From a checkpoint of a small mixture-of-experts model trained on Wikipedia.
Size: vocabulary 12533, 88.1M parameters.
Training: 480M tokens, 4906 steps.
Below are experts of layer 3 (counted from 0) of a mixture-of-experts language model. Rows are named gate (a neuron's input weights, with its number), up (a neuron's input weights, with its number) and show model dimensions 0-159. Each number is 128 + 32 x the weight over its row's rms, rounded and kept within 0 to 255. Numbers have three digits each.
Before each expert's rows: a language model's description of what the expert responds to. This comes from a sample of Wikipedia text that the model never trained on.

# expert 23
What it handles: P-words, mid-word pieces
gate0:143053125171142166111107076144106133114206129121130063159121051121138122204167146162187134105125110109152103137142130114130160121147122123177127179128144068149110139080136115155145124129118083162108180191214126102083097155111197088155176109083108130105101147088102141099103133125103153125153202160104146148151167109109149127147151142084102117086127151137130166113113114090155164125135098035103152130149102120141130196085175149097125095147144107110107094120128155063104108132156059
up0:156117145133114093103174123069091118197108098122110181082127147152119137061110140149165167221082116143062133185127127103118138154096126161099187123087119148147149070162139135140116111125148127138174103185132045125141117093149124142159205110108137136106084138100142106127100128194222155156111082185124142060137142161125153087148103098117123090171156105117150101175149118123081112129149094094129103131080108112105160099159146092121120170105153117130145163100171132129136171060078126
gate1:123098105105177115077100140135102117163114091146140129109132155166131130150187150110129173076113181140078079176147153087123080087172134139114050171152087123153112053121135137097158132145106132121053150155166170162140105123109141177123098150128089184055081122109109064127219110144080159127110166125145206173119187115165124143098141159086171108141143085176137143119132159056129126145120109150140110128093133124162077114139134129115189152147110119054124122129114115144099149096143170
up1:188105100109115125074137166139110095116180127142147125083145189126133143112095180159125086132113109163085161150110116149162115094121160140127128152191160122067091154074101132114112132088136161137097118097129102070145087150068147152134133112226152090171140165155047126107139135123158174124098119115125211109121126139195143120108099128126127121146098118083089115100130194138118112162138137154151115130105139118177183087142145119168033088040132153071149123177180119109160107131118134
gate2:131137139075149141138186106038134122127114101108195126110082114128107158050127134128137149169118149143111081155126133114132125152154084178174153157117219143137099094158114152128134078112149104133103103150149116122133112112099126133155148126139120154066159209137086067172078158095156130149205130147141148203148111139139142117147091210065094104097105151110173117098046096093123150160111096129119132127139121113129146122109156199097112119104101158118077193114102095124157162140151073
up2:170134109167113147198167106129095122111122132129139200166116103069102113181093127083135106094106111142173137135087117147087168133124130120054098089050183099155127052142151128118121140118160085165065169170157116132093134131149084077130147090079140126162097100123166146108145137117110163159158167126185113133146095098138193165122117122141149148141136128131143096132140101177131150119174129167113123106128085127124103139200118131071182087162094105115098141153090128132072160047175208
gate3:167142155136129081125146133173122182089124148117153150085103076117145216134066148103074149061156116134143137119090130149154135134109110105094134169100125160152123152159153142127100100165129131128093137134184151074120155104099166149099097142164112153105090119181122096111154151164155136077122076088115094096123141117088202079117107143130147117156123126132199146205117114046083133159153067130134127136110123143121109145156156074147078153173088115128137149123135167239063154122075103
up3:184113107147134074128122157077167131135128128078146155082085109090139114131089131100069163081120155101118126118064115122120113126147101149115134162136092159149117172179108153121065123115119136115114082101140083147180107177089157165154080170152153104076143152135128142093094129132130112126155142063195105130164110154098077097061119141135174142112105155112169082153130106140096144133110184108118167127111128205154115127095129157197206178138142163089031173120165152157128127182112179
gate4:132203146165141164199133070074086109110121124186148099119138130174162089130173043124131109154098148147131186128131158079167130097093105094074141106133175123076134112130163134120176139086082130116096147187129127163099094090129116165157114139156120124123144120181093090114214090115147129110157116137154178135108132073122118084152160147122096100138147150131137118094096124117180106161083148159083174086145074094161079091125157169118127147195181120088106164101168106133135069157097108
up4:135135122213118171137149161156077099164156162099137077059124109094138132076065108150130087145117129107096148139164145106114137111146117140131058142119150152149087107093101087132180126130119082133110121118143163107097234063129107089125101080133065174095124176118124166145172098092146108102155167140152144169152131091116105197160111185121121116109122088099112167125152137165126114089162102130108196127133137132092127156146100170166133141071194133149096071181125190123085137178122124
gate5:150109117218132142111137166096133103132067115168095156092110115126159065167100167105123105201062179127131079132148095110134186151122107159043122154117116132126168121060140161091155103124184101132121079225100124155116103163117134153128036087100139074106091143129075101126197096145111139136140150079177159134116118116102124122097137086086125145153142086129126114182140116091156132133106154160133098120143152182183111174113105132137150144170166122124087131109128153115158161162166112
up5:134170167075154093135167091136193110154103161129215099127101081137096128088132165139123167094152095119164085104147124127120141091134154175088135081115169107132083075092159159166118104098047157203102150109173158128168145131163058088072147103160130117117141179126142124122147122162131095078095112171176139071165141090183141093132118120187131122096139084160184177161100149141134092133144108102115138103120204080084142088114118087128110110137115157113110115099158112153141113148119188
gate6:110121139167117172121091113191146206125149183096105104109115054067091133180129114098101127142040150087131118127129214111164151037134113098155133154078110072173124099172070129120120124161123116144113148129092117127116175146140167082172118114150103116140137109153143185144071172143107114146108119174124090138131115085110104125118154129122134128151202104120125150096105067157111131131121099134150135182105100188080163125106158178125162088169150149106083150094108178101185159142154109
up6:159112137187116131144130132232079134129134154114153049136118094128098127181183104122132145153106125129152130100117137107169152060123141120134107136105106098135171122148088108107172143178089126145143153095152155152182125127156170122155104045187165121118129151104161062163088197135132151141104143125133151095095046142059112180134204111073087078143120142108117128157072075116065161113133092173146165161126113139156102125103141145119131155158125126121097119125102097082187121150088089
gate7:159118128128120100156136080117105051145145109053072124103116065135126078151149153157111114089120129146148133129136176207142104133163144117168103208117130130172073108124156138156141147110086150114112139118090125151152101050127131155088119097144142189086142172179118131128120153114101088058167068118171136108113107123143135152165130111127090121132183102103100201139080154114083090109159152211128140076123158128143157143067111166156174160146085077199152108137119144152105165107138150
up7:113140132183077094077153171129125121146124144117123100142132094136077136082172115143073109104140111100121186074167148155184114047080151057151113128160126148162143089118136146156143131142132100077156165119138073055142141072196111173138155072199168164122110178120132129187137137134151149176111120100126111102110141079154150105161168139111154166047070114079170126125145153139157159189115124088108121172079146102087098122126077130118157102143165139169128149132135182089107122131110107
gate8:140205148109148122181172126148098177143161145143110079080157100148141190123121141139057143123094156140112121141112184087141162085090054168167126105167120108114155124114097130106065124126082108105090089173104140095071103095154133174134108136128132120129118131094115118118148025125134150096134163197141160067171088102140095124146158150126137119114130123168109091125189156145115171154173114156182094170068123091163108123138146179114085081089114186141108153163106130146153076183116111
up8:121069122171089168099115126124185100167152102136144128106136178121099120143160150083141124144162137108139149066133090145144117131061146121108163185094122128177126163124165128094125133147148122096118107080126109203211126172123171079055114253134128162122122110064125150094137097161137100139128113140175126185120107178118106135088113079129078133143127145138131089089130054110114070151107113125144102150128135180135133124122102126090128044228121126155170136127132144110122128155117127
gate9:129193113189158213127128088171126132117157188205147147162143100127140098081128153157182141126129094086131100117074113147064122121170139186143123092110104081178157160167164082110068123173131077107096123142137103135126114100122122187087158057085092128110111174106123186082082146142105106116088134106116080173128084114189105101175137095127139091148133132113127089193174166086133106125143125147152062177104089127136130136095115112109137119105130136129128156170112128158157126080173156
up9:135131178127114125119140108149177132177136115107108109104114115070101193133174118122117125094117106134164081145179134141132150130162133100113119192169127146074088087164091199096141139067186167166119088185070158076194160153131128056135076149151123074083173114103124093175187130190127139185169137167094191163122105185109151115094134143122109106141089080127078137126117108094141140148124148129148092063109169134147122135172138074114115095109158109146079112129106102119139108141070130
gate10:095118097209108166138093085161106156130139062170125072136093137139186128184092152077076176100133111118125143152122185133088073138093125122137148078126128142050133105134078147152181163109139122143082137099142130106149112147153129135120130094111149111145158110116106142135171106125157168139165163147114185136082119141167071187123055117133121153153073120078137178132114094107146121145088076121109177082147173137106081155132168139143119136125133166069084147172207125177104179152080100
up10:167149105128096089110132184131177150103134117083119175117105069121085127068094106155191123211146142173141128109124070133150154099144087144112101193131122122213101145125112096111041095161128178088171151130115132147089166107124114137166053148174112123126094126133109115113153177162111132066162120138150105116170144092124134101132127132133148108129149128126124140132108117121144118079159147067122101190177080126157136084089108144157148153135153094186204102106058130090158093139195127
gate11:114157051153117107115115120189116126115095190119109136122130160065141143149111164122115132101045143172106083136094142145133161100160159111101117091125160110156097111117139128113098170091172099118135141164161164127102156068098167127190133134151137088148069105150162080157120140107092176092134138107208107065096120100096102140152146117140104061187136153128207170152152190156135165120111140124167087157086176114183130094063150158095115154074161110092149106146110140167079138153137090
up11:076115174101081153156135098108159068161122112161180062126156084169112141168117133129118087090172137095083129142127091077197063118118150172169100170160085155095104065157118116152206135135093169147160119083140109099116071183150141130081108134125102112146113224121112116102107147132157064137110087164120104220137139132158147126098171129110187151100132130132110098144061109134122102156080134080126135114113108179119106117191141151136088134137174141166132127116142120142161162115125154
gate12:117190142077081079126182142138133127082222135126126156087181185139164063143114113195117109116115106124077149124094136106106126114122159112107121171092122116147045155119162112124157094149159142087102163116163137125119062128083147166105139157092129142078087122139165105156138109103158139149148048138076149056107142104117130133116116165119092135101082194133087134101141111139077150115142177115142140155176203106116132159141124160178123106149121156143148152196097134107128049158167148
up12:085139126097156072080151112169170093128168157128101134130139148132160107126110118176122161159104075080066089121118100188147122175113160201072120143114091143158087115128142119141174186143132162135108127097049093105122144111110167108206112161146125095126055126136153177136084139079142129127162125146120100172116091109054123087171130099181150143132064135092099140128113105114135143214162130148113087157163130171116189145179115137163125145081076058123129121155107161143154102139140106
gate13:139162134137186159072135076191006123156080114106188138134096193090164119133137079126116164164097136153136159092142167166136137086095082143140085135138126105124132102087096107089145149107122160204152127137186120128080135115114136115060137122097134180142086135080178128143165119145132114217092128143141146167120174099145121150126144059193174093093101121152118162174095081103135115132111090114116128129113162132120114153161082119100171098110131105125157086112159133158112157170095111
up13:119101155155146123051135077126079108088124128092165114133143255109190137121151072157112111108122126160166179169109101091178105139130089140147094132083119106116118160145094112071114157114138173162093199105192156183086114108101127137128132163140148120157126143116117130103173124143134103225128130124136163107119165134128112159119123105108139105129121155150175179151099100092104093103135089131122113105140143122088113136138120104125125117117193070175193103112140110149159080173055050

# expert 1
What it handles: Common nouns after articles
gate0:091140187131154146162165141077110105082128064113161189101140105119114123106112158091111106085141095111147123161106114066148083199158178125204111102098112043203116138198116090098149081118098102108119094051097149085091062070124128089123120134092112174167176102100076130127155116133145081091107139142173143165162152143176117111133127154146133116162091117170134156090127158078161109164168163125145141116156140145111176142157139112178139117161142170139128137164092112152133177117109146
up0:126104186126124136144148176061115088078160069100143149126153102093130106076135109068138095137120094105180118098104116057096141176147191111183123099094127042234115113150121123094135091139123149088142123079110140056117158132115105101111071139118105163141159074124071105121141124143123087102169129112113111199155149160107098131169106169190160162165115128196123151118116183095138180127104136157180138131145141138134157114185118138155122111143128190144113149152112121162154149137086117
gate1:133131111076134115113148145189157134160150136156065096164181114146063098133167080125153127071140135143091110114116126159092071152093035169104176080119144178159108147154157142142136164102162142115105103139212118126080087101114106175166126093140117160110137152152100162151225174080150136158132123123148088107117163177164058134099115077126092117175151172145166162140121159096109178157144132123096144093096138098123104110094045120142111086130132097101117134136177099157141116156086114
up1:157104119121155091169105184116100080129131139073131131149170111195089074132160144097134064131116128125109181125120134186101112149127041170153130110156114143175136140163129173114155175114159082090103136110197136182092085109160098082177084158150131115186122060142193137143138149115160159151106165111120114091114050156162109143144143038128110159170154137083136133097103082131152173120093141133116141157078133090127120163102121152111121063105163079088149131110153152105113121173097157
gate2:076163158160107127145125144175145177137108154085144140110134113149115171092150127094143102136138113117138150092115100134144119122151119157126117148123069147092213178104197188141184112179175130128173108119054135079142186137111138114093175139049107168158076152133186083155089068101159130114099090140152127074098165114116123124106133129181111127093142120156106184101072059161108173143132124100157098118209085132146101152111164110135134116064126131107133055077101134130132144125121157
up2:156125159189172072099094156100137120170156167164146135109113085059094124180174116129128152109152084110179057097101122131174069105122149105098135120172145117154115094131061137119093187087125105112170114114101128120168137158133138128127126142100141162139138111085087070108113112084083084079148137118137119101124118124169163162113119178084139175146164160142102126140200186133072096141190109145093107157051120099126095143131086146177133130198145126134160197095169144136154132160135068
gate3:119185140122149152121049134163198161108132113139150127163107121100135130130152131119102168105151119090119126152144047120138129167125167200127126143103137124173135082132126073096182126126204157179109164164039119102083087131145157182156172137073178133137105104118111085144126088133100092165156121135108112094155146102156120132098150133092179097161134125089114153063113134112115165122103135083122133123148109085141242124100123075143227140101128107100119159151110120107083087132127101
up3:128121062065122108171115148117102140128155090101083172080139158154144197148096107094125012158132161120093097153112159120123104120187097193128138153151098155072145146148067112124091157077173158141153135122170150160147176147145098104090136106136126112114113126111096212144104097183092115112131097094144161108105170157065163114173131153175093112134110101103112121189144117179135135104088119130112159150127101113112112162104127135162033166165124122153128130169105140127167186092100154
gate4:123109107107192116159138113166129131082162153170116209152109145133123140152094071132150121107133138181092157111099099113094118048139136087133118175088201141140110172117135208092182144103155104141104117160194125175141092143108144133072151098164117112113125222108120064124111124148163078155120093115118052089168122119145098153103164153100108104110135096210199157157064126133117070108150134116126102086094136131098173132139171099116157129115113158144140109162117141098112133071127125
up4:134123103080130165154138168078122122097075135166101123114142177104129074120124142054220205072153074083130082128136126087164101150077125158164162087153092147123167125168098124111126182141110100118185142157121135070086108144097115104086105121095114114127088126166138119090098146134124128110065126094103115146164119142131151101135136177145094107147172088072108077171167100152079174185149188171142134159167145180146167127140141079105127139134199179155108165110098106155112131142128153
gate5:141103141177130119129162104124171124152168085133193064198107102170136079132102126084077151123152145135118081178087086130111153112107114051113207099150103124155129147130150141141159090092157157146140110202115083084057092163124190143136160103128067137133131171130201093134088140137136123129151125093166145125055120180113125124142157132118118129123149108116134191135108086079077198159147116135147116122127122091108087164142111082100157093208113165153147100092165158100130100120124118
up5:176154088095096168142118124147087106087079177141112097121139155121123131139114069137159137098132125161095141046111085187136060142110178199115112136092127168109153142094120175139085180205120086167098147091075135183203084113156088155160137148082114118152155166100111130111163093111120134076115100128097127149181182137177114134119100125142108130153125141117166115118146119111179101033137134117111178137104086166090102086121107180180173150131142104150083136142095115148134129122131184
gate6:082123173121171121202110140152177101184111156186134097137161150076090115144128141119154155071141123107166082115119090064173113145157098109120122174113088070076131167150080166164116145125191125163109105098138145106112117106093090130132054112119145116137111107119115097103089160138083108125171096178191119154172133149094100151141139161150108131127144129146136136104186138113156117146062159149100182099113088109163146165051056122133109134127110155124095111151155222115141157066126180
up6:106164118119142142178103110149182183119172120171134134090145082090155125097124156122125175081144154127179114089107085125132119199117118127105169133115048158103153179118121185118098084119145186073166134123114121134146142113104140105064131059174135132099133124151123113138114153117110100138165102162172131124185085158090147114132127129175073098102095123112156128089127137086139082098090182173076115118069131135164130106117051185159114174123118137166122104105203141138224147077106132
gate7:100133097100156149140121111151121032107163051147180127147139108144111111152113168117122071078088079138076106088143082169147088160144112198098147143087086153126082169104100122169089151111065164181172157166164140138143156138125123172147127127113085100142152159170056163117118143078142111085153167141148051147105102126186107114135118194103092118104094110110135156110163105188164134107173152086139140147138170135134095153152116151122116133057110181153138163135100091153162163112116151
up7:121128166167122115139148062110108117120119139131124118127118131086154101115125058122155094143116168185099068140125146099138150138090169067137145204142109089147147086115095093109155158182169138118120070128146134140124095096081169122132087118097159140156140053149089146104186150055089157161094147129103113064123124107144146209172189092153081113165103154135137108196138130111129125116100172077176151072124092129159095086115124124168132164116094096116164129154144153147134202156199156
gate8:184134157071084103117144087153173126168171089152154116172109091067135117145161170158138155130198115102058124156124113113096099117090125110070126106108170101111090083143112119140101141139125124115167153137168089156133160121092122146076098135126169149122134199125095106109148115119063076149154111061192182146187097096084052135104129118122170111128188092188125112101165123109127169182176106086153139162139114124119133163088113112121087130116203135131181146131080164098136116149161164
up8:041158146160127123109133142130084148148177176093138136147147152069075129123133115141152087156116171123156139180130149112113143076101128113104092166121184149167173175111146053138108169108118155159224103092164162104155158122174099057129158060109062145142138139165146071115105097093147143116112152133106118111089149156116137101130148122172130108099120099146109114133188145149133129132122189127130131109130095167033116150107125119098057144056112116156128140147197175101068123138129123
gate9:126179128115133116201084120028108128104142127156184114141165140122098133165144139087165151114147141174120126140104094166063133122171134143163072175128072090068149169086078084187112146101087157097128148152112090090109160113146115137053132163143143139093099152127149087166140101118093121162125098115101121151110134154177137101136088115128143125183130140133142065163139089121193126180154103145113127168128161152111070085076150123177177161102145082114144106109123212159120172114076117
up9:097194102111142140095164139159078138070177130127100161128172139134092158153101121089115121129101120103116144156118113087187092106101167100176111075098162127163138156102162145090134090118084123126092133153112131109150101116132134136154140089092154133123177171167075131073096132092126123116169133170132091132079170126129088173157159143132087157135122183083193145151084087103069128156166068163117147115078156143139197105132110210074115103168142166119133153125163159117077087159067206
gate10:116118141070182118147098156149141113145131118130099123113149073142146187120128101118103183104177055155120124093104161097115121115153065089143185159143063163122111139203139179106146188131177086129109089103141059118120086145146167141149097086120124101079103115108183155120122240116104150108156194121116080187167093111127124166167170110134116196178154112144154134099142143142137070129116128100128161149131103164117135130085121142092059167074133119143139103119113121119138158094102083
up10:121121165155142146110179097109144163113169128166130134146088179116139093129189116121125087185119167137128126121138097132147125124137193140104063089125153101152152152046127078168103108107111180133153117159096158146154136156113076089110129118176139136153148102151142122129133027122118125154067073085142191073147147106133131090062106140128155064100091185130100113155064098149103160141141118137149136116132124096109143091210157120159176094130092114087102157123182193116081110140145198
gate11:135113037109124124106131139144129075175146190101118172127069102149111070136083121142111141049205118113097124097085117119112219100109100136177151152108143165090095081137154142121178175122156145115153135128140157141151098084107130102122159115111158127105120075115155123131165131125164089148133179152208094167102176177146112140161130185101106141105128115121116121119115132106143133122106132116107132150196142108116005119103174113134150104114165109144053143152163134096117166093167167
up11:140122125087169110128154128175137109137154141088146162131163056121066105173129138194161101120099085115134100150072118091120160128137109180176161204156126124112150133179141121104141120116122149150099096144107153167161090121111155147164111091159120123134120116141144096162123128156129088112091133068132102168075133155124155153108081129064129112134098143112149095101039081119141180082114112133119104159187100151159065068127159148078113157141148062170069094151124151154170205124214139
gate12:121105139118139149170127094133160112156125046105161158122105124174141084092116133165120217096114172158123125156080123094089164170105085088096127091120133119087115125169080143068119158129104112176158147163104123120163085104203121187148083121137119119156139149150153199108099118140140149111112142075097095082128142158175136145139135171175138150103142081143091113109070147118159115156138169102099166167158149118057148122157076097100126160105063185146131136128102062149201120171124068
up12:118139123168121113123146126150140147165106139133102209134099124106203089194134196219115064135153149112090118102155176097163155091068183111149112155132118096123107132054135115120121150155120161083200156100199146147108133102131164110109148130095118067123124109130080138137171106146125157111093192131137110171115087088133117063093149136144117064118110106156145156167135195173109179081077107108136125114136110148147067119070089155159107139151145111097148116098148126123084166126093103
gate13:092095130135129147136096060147152136097103111109166170171136140154186087077138105125097166162127137130148111074113116095111129122160097128094166121139069094098118170102103100118191137082195109111161119128084101123099124159132128153133100099093205026135108142143135170123097115158120128150156186181135076114188143105150205109089137127183102095120087135159078123115153147137103154129145151087137124172160132102094128151101110101141130077123162152172088118143098090200149121142172224
up13:101099152101124115131193077125106097159102116126169119148137114144111154129154085101100175129172106171075133093128123142187106085123155159091109140135126086139188152128111113170137118106122131105130089110142096144099072181120110138162089098160190057136061155148112164117120113110081100131110157208147037147197162122145175113079151146186128151107154134186137049141144120124130163133130158104166133142093119155128080174057123127100173132083093151092132097167180154145105087125126174

# expert 30
What it handles: Mid-name consonant clusters
gate0:102175098121090099083132129145109138098148089110106075166118132107114145107172104145064152119141107079150129150152131133191124160106133147125157084159069143159171122148165134111132096138082129121149100115162164094134164146095112119087092120134126140083205116143085110201172204084136156098196091161065112169138120104148074119093185129131143091092064092102131115144151116123123130169120204152124120090144054151157132147109097114136137121108194144159144148117114122171074204127197109
up0:099174131139115096059087125102131155118142091076126126159106142101161146152141082128064126129183125062132106166119132114151146134083081157207181104199142075145138114123150100144143101159100173091139144058125168098104136106094086102156117110171109083107195120164101161150177176095141201129172113101150129130152126096133143107120129170150099115136100140088173117144141089074131143162148151152097117127112158090093108111098099090141160078090171183124221110113155128140131209122142110
gate1:135109051143129099098107073135105086111146078144113131109152093090109117123172101141084123134166151165092145092111134117151137129162165160114141122125135093120099099159116124103125093138123170171131192117126094138114133147098087127126068096168187131136183091135214179169103131134140154083099099106088164082223125114119115111107124140179127118095122151159196109153113175164080152109156212092101111137135114068153156127211059140143117088095181110116136129166125105130095151149133198
up1:127134113146142106135087078143131083126125060140150093132157101220095141123117061088118206133175113091152130148114155141118111147123123113111140073078147084078112095190153145159118119111088157147120122126120122156101106172128100121106087121148117165133129078164091122144078126163156053199130145134123146142079062104132102181051087131142138156150157152122148081132121147138079096159173112125152076118085125151118207169164129135168141170108166184109136117154166088125131208160136158
gate2:108210091090117100103105172097071121089120148140148114108148126117114151114069108135153103118148119138104114106160161152118104121147159140104086148070170169088124125175131117127109128119122107133102083177156072150161131136180179151172091137114085108103119112180106092094150123119139155193172179093175130201134103121048134099128112137159137146090144100119080232135128085149057127168133143161109120082171092158079131143125153131132158150125107145122151168108149066199144177094137074
up2:121122109135145125011144098149143123144171179182146119149089198071096145142159171132172115134137134104101125141117076049152096127173052085085144142114136074072138093182120154092144112142105120132147146078135185137152114063124124121185117132142068099130179100141148134090120152115162138081178106098103135143144131076133140113107191115167110104121117059124134151088134144135124130132073134113151187178164146098139161154146127094135126100145188154161167110147150070141143178097109135
gate3:207138113104176102142137115112077155116161161168182103148119114076111140163125117134157155149083118118043150104095168125101136123175158106190159124056184140154125163124207177151142120092107188104071129172174189110112102099132130143129082122136115115109100117140109143094075132123086139123145146144094104145140073113146154124122064128119127086128130153077146105163119088131148167131125094101121115101181189161146115113149079159121098105145065142047095163178197125145085144150107121
up3:115078110099132178087149118151104133130127082164106152133082101152131120088086144094108100155158133103189165148189095173124181131095088191106105142117067095028167111177109050150081148136146143168170171106090080125125173112125153071128153130129116106133178145099102135155179123148128137176120142109186132114134192103132103111106146125150157224163114133179148141143104151157074070102092140144117084133094088147118120098097172128130147126140140113171149109107060125140177105123143118
gate4:153104170140093197120143107146215149133149155087131135115114177062154069144098102119171114099111122103069124122112143158122132125168194104123096168144040120131147132168111093112106127097112093115109195125129085122154178145122104160140081081096166123143118107069169165113118056117125102103150134127119118188152188078080159117085066132117092129181102103177132121148119130111095155114099149094150132128155134180159152136150098178090159155074102126167115182131180149205121124114123119
up4:134125138127116139129135072141144128182129128050153125107130102088199131102129191096116144150100156144121143103133171105129095124095149106168122128215152102045157130159074150123118096105106097087158154129106151197158164150155122133111102054112152065093146142153176166108137137166115110159182142077074117162130127133181108188105116042108070172111111122140082112126118118121215164111142151134159146127155112110149172163119105129125129154138127118112133050067157095101148178093129105
gate5:095120120231102160192148132099160156115086097159176148109126099143187118188086140125111150145106051191141108114143139100123133120096146144087090152053109128141152151139167130159045082078127070137141121130150097107188168109192139119133096118103095128140125118165178126109092124173131109129127158133116067112096088096078108129174121191127089129113057161135117140135098086124073148194117125151131140181124131117133135164128133134100139147061124163118088135144167175128175144093115169
up5:128139145090185118119138078089083117155110170060099074150132060131113120105128146122181150137082111082127150123145115169137110086133140243120177107173139092137101066099148105135157193117121171119103135119094127126122189160120134159101124163093158137153147161132151186157139108102126161119125149084150121087160169148157136152017128077073161136086140132148171129114107139116096104100090115133128127124159176105072153107147136152124167129169118107104162188127134119161034100135146101
gate6:145115131110112077088119085109118102125176100123116058163175112138144149159093142157112117170135121149183137146128155145126080128181132069131127122109160118098162150179166097165124067091124109086085176137121101168140140075172181193125132129086141125063135091145149107084097094127116142119107092198165104102120121110113130088159188093157136122122087187130098145115090066065174084113138128142084178134137132213214142112102117126168178111107101111134121176159139189150137092146127120
up6:120135136168120165126196181090140133162097118088150215120101173132100141118127165065143101086123132144070151124093124075129114143134130177130127140110066138197069117137098159155114162136123134151163113121141153110146169114115090058140161130153133115180067155102071144151162096158179161149106104040119157161175118111160088142116101136109121129143141070162139141108159173141123166121164107111165097127075147043065074137129160154083098110112122127112080108119109139145156196116170105
gate7:148121122138150068098144170140181140088080109101097136159139081164152122000168143136134129106146094131194161151114143103167123126185113122077167129109124192097147153120084126111102137164104107133104094101126133111208157157070176107084173143117142133064128122130132186095123133127084118140142119159147125160142116121142113107123105079100158131146148113185102132112122098117112157086148120173125037121163182158165136199161130102113104054128130115161106113101149173162157152080121099
up7:085121164098120204059165179119102158130165130095164113068118149078193115149132091167136097110091153106149151143127083107165179108113094136114056110152166145142162187168084134137188113106147141095103146132142053128162159057137143136108150104119108117131175162175122105079101125101112117149139113141075147127142084157162132135125163118102099010136178139130123180119128074111133131129142151139155104148102083100150160107143124124066148124121127180125115173076138178201124137117130108
gate8:132128086167182099145104123191134172127103163138103130173117156169114099138157171096141146128058097143185146056131084140098148109144166165137102172151136122104136102166131116161171128139172056124151166166124110131118096094129061175106072203143091116103155078131085126130115188048134149101099133117090132170154072095123068140066105165108106104120126174104115099124117143132109139105152162189162113129168179168110091127109145078152139134134154041095169161146138123124150129120086122
up8:091109103153123109157132113189109101165141161111092118154103115161153104151200152115116146108115093177161140114087116201063094146065131139165122158155151103120127110112170124175142169166173097142086126160123130160061148107141137171112081162147132121141137121161084100156131201076160174108080113163133144100146060084158043140073153117098136103160120182088166128133146136158068158076165116162126139075123179167121072107175113104120147114100131070070132135118128128082118159151099134
gate9:129106134129131077157104147091161061121152124153216136148115104115132142071097170184127089130121088183103079142148131126151136117121135128081129188136137142121145101180104155103137111159169114142129153071160149099128118132162076150164097166174107130162141171149101117047112077156091143122161113127108097203179109104130149084122164103162165068105157102079118136160214132109115137167163124192131119116140122120070080095079122078160150087199137148105104174131108120097107122063139121
up9:086090124110145124146126097133085129111087105155173170154163121160152115099086120145098111127103121168081117102107178102125085086103137136158150164177238150068115128223109122115121137144184171134106114098149183157164123120121156145150086092175144161134129129135049114085179105149112117165122136186121110174149116124203097132131054157089131111152131142110078119095138120113101119122100124190165062117117132202135079102098143124162134107152117098110108096133076141181156101102172107
gate10:139121136060126117119109116150115160103173130186163078140109191165140104134085089145055152150068114138089171143141107129198127147085117082153108100100175145108123105125173135184167138093169197121102106120134120176065170132125142129139096175085182101086212133137109133137068126172179130179077128163149118090118145119132137133117171120129159098147153212118154104119107069088136117155157133091133108101149089091139147119150106180130110147105100077120155134090129093136055126148076134
up10:156107143017108083117112120153118243101150124132120094119092084124172146139141090105092133129155106162066183165146107139117111171123074132130136121092134116089108147104126145140098171077135199108133143101124120177115158119141152134110149190106159089080243148130094143152098158159113097173118121151208104122063136130143186148081153128141152136123101146075123152133119082112121107119145081117118117149155142152096091069143111189106168146135106112150165149161097123118121142122089157
gate11:145139098152116112114098145097083083174146126134152100161150165126135163165193090101093116157105072147072205064100137164117156124124056121190112112130111130178177145189115103145176110138143095139161162132165087131118084079151111127079179116168084130088126077110110098126123072106094169107131102133139145092181131177128117126189067075099086188116125104143082175163152152103127111135076123134175125124144143162123118137098154104180140201138115136102134122101165099170181105103150101
up11:115101113149200153094150116119117104134107142116136139117150165125151205128139115146102130126109126146081161116105145145153165110164079081172084121127167118136142112194080078159174123093089157137180119136145118133128149091132143100054095114143087132052159098135122102149171103096123102150074094141132157102175135073127112132128064153090082131192078143124129171103150115113158070133076093108115171119130202146125153204127117114201185187128148098093134106178136134135113175058159119
gate12:127141165136101135115140066072156154130149158106107060101087138071125149104106168077118156123069113145170186124079144101101127142130114170143151049102167081118055165121099160054145146183135141180091163152108129027127098141188160104121122144081122096108109149150115162127172125129155064103116094148155114146138116152152114167104139137113138167169192116111131127101121150126112156146091129053113087138143173153085133178124110131174079135156106181138157120152130134117153161195159134
up12:123107168111085126055118145128133163147149139174088091111139153134090129112115123098180130124130078155147151139100139140134117100132146168095148102024103140136086147113164134130078101120087174158124171135152125037112092155117184102180147120124137076129130170147143149141153144124149154134057097109113157158154162150119120202143076157116135136213160083160060149100126083151138131105093089082136125134139146091148111147106126119125077131104099131126171088118144140200140129248139093
gate13:144143094095142074162086136174116189114141112155104143160142122110111160129104130140127118105083189118089093106110149181124120128120171113121099129199102138177111123125169117171148132175118166080098174167060148123059128135057125130092135125163150085107110125158106090115149091162173140152085107163172108148098056138119087150083176103153149053090115119216139094206157123118201116181168119103130099126179126099128165131110115090096119079141169080134145150149126096145113110117163133
up13:141104134134142127130165158116157123167128103113126088129120110126143085099137116105132163073122148120106085146171174189174117082130045100156114113103129249090172192114154108088107137118092115184077084112151080101164120148150117180122078115088167124150113112183098178122160178124133108114154130103087126205085118110094147115083101141103152135134127183113160130123108108169103144123197158187097146093118179134143161125130143074086123196099109176133161093127123085139102138100114088